config.yaml
balance_loss: 0.0145
lr_mult_o: 0.956
beta1: 0.95
Below are experts of layer 8 (counted from 0) of a mixture-of-experts language model. Rows are named router (the router's row for the expert), down (a neuron's output weights, with its number) and show model dimensions 0-159. Each number is 200 + 40 x the weight over its row's rms, rounded and kept within 0 to 999.
After each expert's rows: "comes before" lists some tokens at least twice as common just after its tokens as in all text. This comes from a sample of Wikipedia text that the model never trained on. Tokens count by the router's weight.

# expert 123
router,182,230,218,146,273,222,182,155,203,182,210,135,188,162,243,149,187,199,168,249,238,97,119,213,188,252,159,211,154,213,217,167,218,206,250,216,197,167,299,144,222,177,216,161,197,123,165,209,257,195,178,178,158,226,203,236,253,163,221,143,217,178,197,217,230,131,119,235,184,193,219,202,212,258,224,222,165,162,219,195,172,216,234,148,200,182,128,193,222,238,213,205,261,216,234,157,232,249,260,172,135,196,141,176,224,247,243,227,162,228,213,145,225,221,190,275,169,260,181,230,164,176,232,237,248,187,249,194,192,153,197,186,127,199,187,163,295,219,228,290,158,187,267,88,222,176,174,208,213,209,171,170,193,276,262,157,165,258,187,236
down0,216,158,183,195,214,248,236,141,295,165,182,146,215,185,188,186,172,194,147,179,167,200,162,216,211,175,193,186,163,183,140,190,201,205,194,140,165,186,187,227,247,178,196,232,260,204,247,179,184,225,214,284,100,256,273,201,160,193,235,172,166,193,179,179,153,281,207,226,229,202,302,212,114,227,147,171,182,251,138,177,158,181,250,170,191,214,226,166,188,264,235,191,214,200,234,189,215,272,152,166,207,241,211,174,229,196,219,279,267,243,177,209,200,244,202,229,210,177,247,284,168,264,228,306,168,182,241,216,223,209,224,163,252,213,254,182,220,163,251,176,199,178,147,133,211,187,292,208,145,216,145,170,130,187,160,155,254,183,116,231
comes before: " of", ",", " and", " in", ".", " for"

# expert 36
router,200,190,164,185,216,243,169,165,246,248,156,197,220,169,216,194,99,176,216,138,139,182,192,156,183,219,195,209,264,225,160,217,205,220,177,187,298,210,180,168,232,301,257,202,245,231,263,265,156,195,152,212,173,236,234,239,238,219,214,216,201,280,198,195,194,246,164,184,230,189,179,177,142,208,154,283,102,204,220,128,157,284,257,155,129,237,205,192,171,196,200,157,252,224,259,197,201,201,246,197,188,219,206,177,221,291,282,284,176,192,191,230,200,160,188,152,177,192,227,193,226,193,196,207,130,188,254,249,205,172,179,283,147,253,181,267,184,231,188,201,178,172,192,206,147,260,211,208,221,219,218,259,182,217,118,181,119,154,181,233
down0,241,262,227,219,212,194,205,185,194,155,237,204,228,200,175,204,229,194,220,212,185,203,192,205,198,228,214,135,177,188,200,179,183,99,157,198,104,209,215,165,257,212,254,228,179,142,226,228,192,253,127,177,257,213,198,211,207,177,191,166,135,228,227,166,246,191,182,169,225,196,169,235,235,202,212,173,138,216,198,254,180,170,180,160,185,217,297,217,205,171,267,255,237,145,164,187,143,177,231,188,233,126,242,262,186,146,189,183,230,138,164,234,136,281,117,138,181,213,258,209,118,261,277,144,127,203,297,179,232,202,239,266,210,154,251,142,185,253,285,231,188,197,206,191,226,182,204,156,131,210,214,186,175,171,241,247,219,242,254,143
comes before: " be", " the", " a", " not", " have", " been"

# expert 92
router,217,183,178,252,222,150,172,194,225,217,134,227,256,190,174,148,252,149,189,120,207,252,178,161,257,212,187,244,197,243,207,215,193,218,181,220,212,174,216,213,196,237,154,201,227,180,230,157,207,208,248,232,245,240,183,284,185,176,272,108,228,170,157,189,228,193,234,149,151,216,122,156,196,242,133,109,225,219,133,183,193,139,182,248,217,212,236,181,190,178,165,245,238,155,282,260,203,241,218,244,214,237,243,146,210,171,159,211,123,166,173,201,253,199,140,204,257,198,208,164,209,245,211,181,256,186,156,163,244,222,148,239,199,291,160,168,159,190,156,162,101,246,280,224,204,113,196,230,202,197,244,203,192,248,213,208,126,228,269,166
down0,173,155,249,227,259,236,214,254,147,231,244,169,85,227,228,116,177,194,204,180,172,156,168,158,221,175,181,175,212,205,184,155,218,215,192,260,236,217,77,212,169,178,211,190,216,237,249,184,243,234,169,232,151,265,191,145,225,191,141,149,227,244,247,188,136,223,184,228,240,293,202,211,160,215,224,263,190,221,213,162,173,234,218,223,163,193,275,131,233,218,218,185,185,270,184,260,268,136,213,110,131,186,189,188,189,218,264,201,221,219,266,148,253,179,184,186,180,238,157,188,207,137,189,242,160,279,189,202,188,165,207,169,190,225,243,199,209,229,128,263,173,165,202,279,243,244,151,178,180,196,257,240,251,154,207,181,229,183,238,199
comes before: " |", " ", "-", " and", " |\n", " is"

# expert 51
router,251,161,228,180,206,161,178,201,259,98,138,204,261,218,210,144,224,218,194,154,133,224,250,237,250,270,251,200,155,255,244,149,219,182,134,184,233,271,196,219,167,251,137,203,221,202,278,206,172,171,228,132,244,201,195,139,220,150,270,274,181,204,255,226,211,191,225,164,189,250,199,196,195,208,230,148,203,222,223,187,211,128,234,203,155,245,136,226,172,160,166,225,143,181,197,214,224,247,215,234,187,279,230,168,158,178,190,207,237,162,146,160,268,158,129,111,166,243,113,164,232,180,230,164,259,279,155,232,227,241,160,155,177,233,202,207,148,221,166,164,190,218,169,214,264,204,167,239,168,209,223,209,208,125,231,227,223,216,226,230
down0,218,164,252,206,185,210,158,208,175,180,173,204,257,246,224,164,158,183,208,205,233,183,220,216,190,232,188,196,186,196,168,170,162,220,272,160,244,202,234,252,168,162,247,202,135,190,178,203,151,170,157,187,213,222,177,255,143,239,193,295,253,237,250,112,262,207,131,144,215,224,152,201,252,111,226,172,240,202,186,247,195,185,205,239,217,240,166,161,170,216,198,221,210,209,187,187,264,182,182,305,139,203,211,293,226,184,237,179,194,206,247,239,244,137,175,228,238,250,256,184,221,258,197,209,166,177,174,154,63,155,186,153,207,190,209,128,180,244,248,240,161,152,201,166,162,190,200,208,229,57,232,192,190,250,223,219,176,194,193,125
comes before: " ", " —", " +", " —;", " −", " ."

# expert 31
router,206,215,172,243,205,144,154,221,248,189,269,200,218,265,172,194,144,147,216,193,278,166,159,161,168,222,168,192,250,197,175,258,179,214,207,153,218,202,138,203,237,179,238,178,263,160,172,268,124,268,235,272,154,189,262,182,197,188,202,221,195,209,233,185,223,222,123,240,227,228,177,169,206,185,204,244,110,157,165,184,155,228,178,171,212,271,222,285,210,205,275,263,186,275,156,267,198,139,256,172,157,231,204,186,170,221,278,185,177,227,252,238,115,139,156,165,190,196,248,263,198,189,155,133,183,134,204,238,217,214,178,239,172,188,194,204,240,209,163,263,193,160,178,179,109,151,205,125,234,193,235,202,196,171,171,149,213,169,148,225
down0,245,276,246,219,245,233,190,196,147,268,131,201,165,223,227,244,245,217,183,266,170,97,244,122,141,190,251,232,191,198,167,200,187,78,181,145,185,186,287,173,180,279,184,222,247,217,237,230,206,211,156,183,253,213,207,174,191,205,160,189,175,154,175,174,137,198,188,216,214,197,199,198,221,212,209,102,230,215,228,189,144,249,198,187,173,127,267,160,194,166,246,131,256,198,227,146,158,204,224,161,136,128,229,243,141,246,204,189,222,183,201,200,145,182,249,179,186,182,157,169,152,193,223,152,245,231,227,171,176,242,191,215,252,206,242,265,190,174,214,169,257,199,200,196,260,195,113,198,105,277,183,218,183,167,222,209,210,199,247,180
comes before: " the", " a", " his", " their", " its", " her"

# expert 87
router,140,247,277,210,166,205,194,194,199,154,196,223,210,158,213,222,227,163,116,211,254,227,201,210,229,215,244,185,200,227,230,162,226,266,179,237,176,233,168,189,192,196,217,165,248,221,211,160,146,191,200,165,218,266,208,206,129,121,111,203,235,180,139,190,236,247,262,190,235,261,213,187,247,261,144,210,186,242,170,255,232,156,193,219,156,180,146,321,201,228,257,125,207,156,160,170,214,146,158,193,183,158,169,147,163,176,182,240,166,163,188,187,198,241,187,277,183,135,219,165,239,249,190,243,187,162,246,221,285,230,199,239,192,137,173,227,286,191,168,162,209,172,288,155,234,188,221,244,161,296,173,193,236,194,137,206,270,220,236,202
down0,229,204,232,224,241,208,186,222,213,246,187,255,295,178,197,172,237,218,189,209,203,140,144,267,155,240,233,246,231,172,131,192,144,255,173,162,200,244,176,130,227,178,186,205,177,233,123,197,203,258,198,237,141,201,198,228,211,120,169,137,207,232,214,99,238,148,165,233,229,213,204,181,237,250,164,159,176,182,212,246,190,200,174,232,156,190,234,189,279,122,192,228,198,242,221,210,149,138,129,187,196,108,223,252,255,201,200,250,234,249,119,225,224,231,192,187,202,189,234,166,259,286,198,243,211,253,236,260,198,205,231,300,189,164,177,188,260,202,173,234,218,174,211,228,181,195,125,229,215,233,204,183,173,201,178,156,279,233,200,302
comes before: " |", " |\n", ";", "%", ".", ")"

# expert 106
router,201,208,152,108,210,205,163,113,249,142,222,218,180,123,152,190,243,174,182,196,246,182,155,225,215,174,259,153,214,266,185,185,222,217,198,207,198,211,232,146,243,201,198,187,205,187,197,160,230,200,214,177,170,140,232,187,220,261,281,184,260,130,193,226,254,186,208,231,227,229,178,225,179,293,207,227,206,213,179,222,181,211,155,266,232,108,145,182,204,156,205,255,247,197,198,160,145,217,213,220,182,194,170,153,158,184,180,253,174,230,154,162,124,215,249,151,133,166,142,171,237,207,256,257,214,177,225,268,165,191,203,108,147,222,151,159,214,120,248,241,158,208,261,104,228,151,102,151,191,221,201,169,176,187,269,178,218,201,167,195
down0,277,214,252,217,210,190,221,170,234,226,207,247,162,248,116,211,191,185,219,261,145,166,169,141,273,188,213,128,179,161,202,134,143,217,190,65,159,146,219,255,243,209,201,174,224,196,243,177,214,162,163,207,222,163,165,196,155,190,219,182,194,172,208,244,266,170,142,302,191,185,206,171,142,266,254,219,217,205,211,170,157,207,234,209,217,275,201,163,201,254,217,147,175,272,176,145,177,245,261,194,200,243,300,172,210,166,169,258,188,242,180,168,191,129,219,220,224,223,192,205,188,264,145,154,227,172,236,203,236,189,226,202,209,263,220,200,162,238,241,211,258,196,165,190,125,165,214,197,209,235,146,250,184,251,288,199,210,233,206,275
comes before: ",", " of", ".", " and", " in", "\n"

# expert 42
router,180,212,196,262,235,159,313,238,181,234,231,140,252,223,257,162,237,166,215,257,226,227,190,189,198,249,196,223,240,178,162,228,142,251,219,151,186,170,244,196,200,230,127,195,166,172,215,281,239,224,244,195,249,244,238,200,243,225,204,183,205,194,119,196,222,257,181,151,208,124,234,154,167,218,188,192,160,170,199,132,177,145,173,203,215,173,251,155,153,189,219,175,157,247,223,223,146,171,236,189,240,217,236,199,142,247,141,199,255,122,194,240,185,231,190,230,190,195,245,226,240,240,196,102,233,226,178,187,226,232,177,199,216,251,168,161,278,249,215,295,164,152,223,132,110,151,228,151,275,234,202,258,200,214,192,223,158,274,163,232
down0,220,255,192,207,200,184,168,201,232,209,264,264,242,230,235,214,292,205,255,203,226,142,217,184,204,209,284,141,259,180,206,173,170,147,174,262,265,149,198,156,153,166,238,162,202,166,238,178,215,249,159,124,127,192,179,222,184,172,192,185,105,197,181,193,155,309,194,257,259,273,189,150,274,296,192,170,193,220,184,229,231,253,143,133,201,215,215,193,186,182,185,179,170,254,201,154,179,207,205,246,218,221,123,215,235,188,151,168,260,208,219,201,224,144,159,144,201,161,171,151,181,146,186,238,233,173,163,112,229,196,119,182,208,163,160,195,166,233,246,200,255,180,264,167,211,183,234,210,203,178,225,180,218,174,203,185,192,271,130,155
comes before: " and", " which", " but", " the", " he", " including"

# expert 1
router,274,185,145,250,195,197,158,222,154,186,134,256,196,144,140,229,161,238,190,157,188,225,219,155,196,235,272,293,221,216,264,205,118,243,235,231,154,208,178,200,258,147,241,153,181,227,175,194,143,192,177,262,179,195,202,179,223,206,211,134,235,255,137,202,174,192,244,201,188,253,207,119,165,126,236,193,207,193,132,237,283,226,165,239,268,178,208,195,246,201,169,210,120,162,172,258,190,136,210,207,237,260,150,168,184,160,204,200,178,146,258,232,219,126,159,124,173,178,210,220,159,208,154,229,185,153,293,301,196,169,178,201,220,202,249,177,185,175,170,190,205,214,146,215,182,257,233,180,201,153,255,203,175,181,134,187,166,220,231,230
down0,252,232,216,121,153,243,222,214,174,187,191,214,115,250,240,194,163,225,183,175,238,198,250,194,247,193,132,172,214,164,244,174,181,165,276,294,189,140,227,240,173,200,145,234,217,218,239,205,238,220,300,196,162,203,247,200,224,231,184,185,172,193,179,177,200,128,180,229,273,232,191,211,162,168,165,182,150,196,183,154,194,231,254,138,216,171,260,255,255,141,250,246,248,199,238,219,163,157,188,212,223,137,222,172,123,179,160,165,183,196,170,207,182,222,182,273,173,227,198,208,245,258,203,216,254,167,272,105,240,214,184,191,217,162,201,217,164,248,269,224,185,253,258,218,247,270,254,250,173,197,216,148,199,248,128,163,171,218,279,270
comes before: " the", " a", " his", " this", " its", " he"

# expert 27
router,238,201,181,246,209,166,190,214,192,200,260,250,223,258,158,119,168,184,234,210,219,183,218,189,132,231,234,246,194,165,158,273,217,213,211,197,234,177,159,263,235,177,252,184,182,220,122,277,181,227,222,245,154,209,244,137,184,233,199,225,215,197,246,195,176,274,183,165,199,160,152,172,200,204,181,188,161,159,197,239,215,244,122,231,212,259,243,295,161,168,235,273,156,242,104,286,260,163,215,184,192,253,198,210,145,172,170,226,239,259,206,282,187,135,160,155,152,216,277,210,152,243,182,113,195,159,160,197,218,190,202,250,160,175,253,246,225,192,225,209,165,150,158,235,171,133,140,198,172,194,190,221,211,233,154,158,142,163,141,192
down0,190,239,187,241,218,236,200,216,194,223,141,201,207,195,158,179,247,259,196,208,237,173,214,157,142,149,265,166,190,196,106,225,159,190,200,166,225,200,223,227,220,235,170,203,314,228,152,203,211,245,166,170,206,201,205,160,137,178,223,181,140,265,244,150,249,143,186,178,278,150,144,172,243,257,248,221,242,218,177,176,193,267,135,169,197,169,199,204,199,170,238,170,193,166,123,226,205,189,143,219,274,237,192,230,215,178,153,261,317,165,248,206,189,181,286,208,184,212,227,167,163,271,209,174,271,243,218,243,189,219,211,254,220,154,193,189,262,235,227,161,318,189,199,199,231,189,145,167,140,143,169,155,139,155,217,178,244,190,215,240
comes before: " the", " ", " a", " his", " an", " New"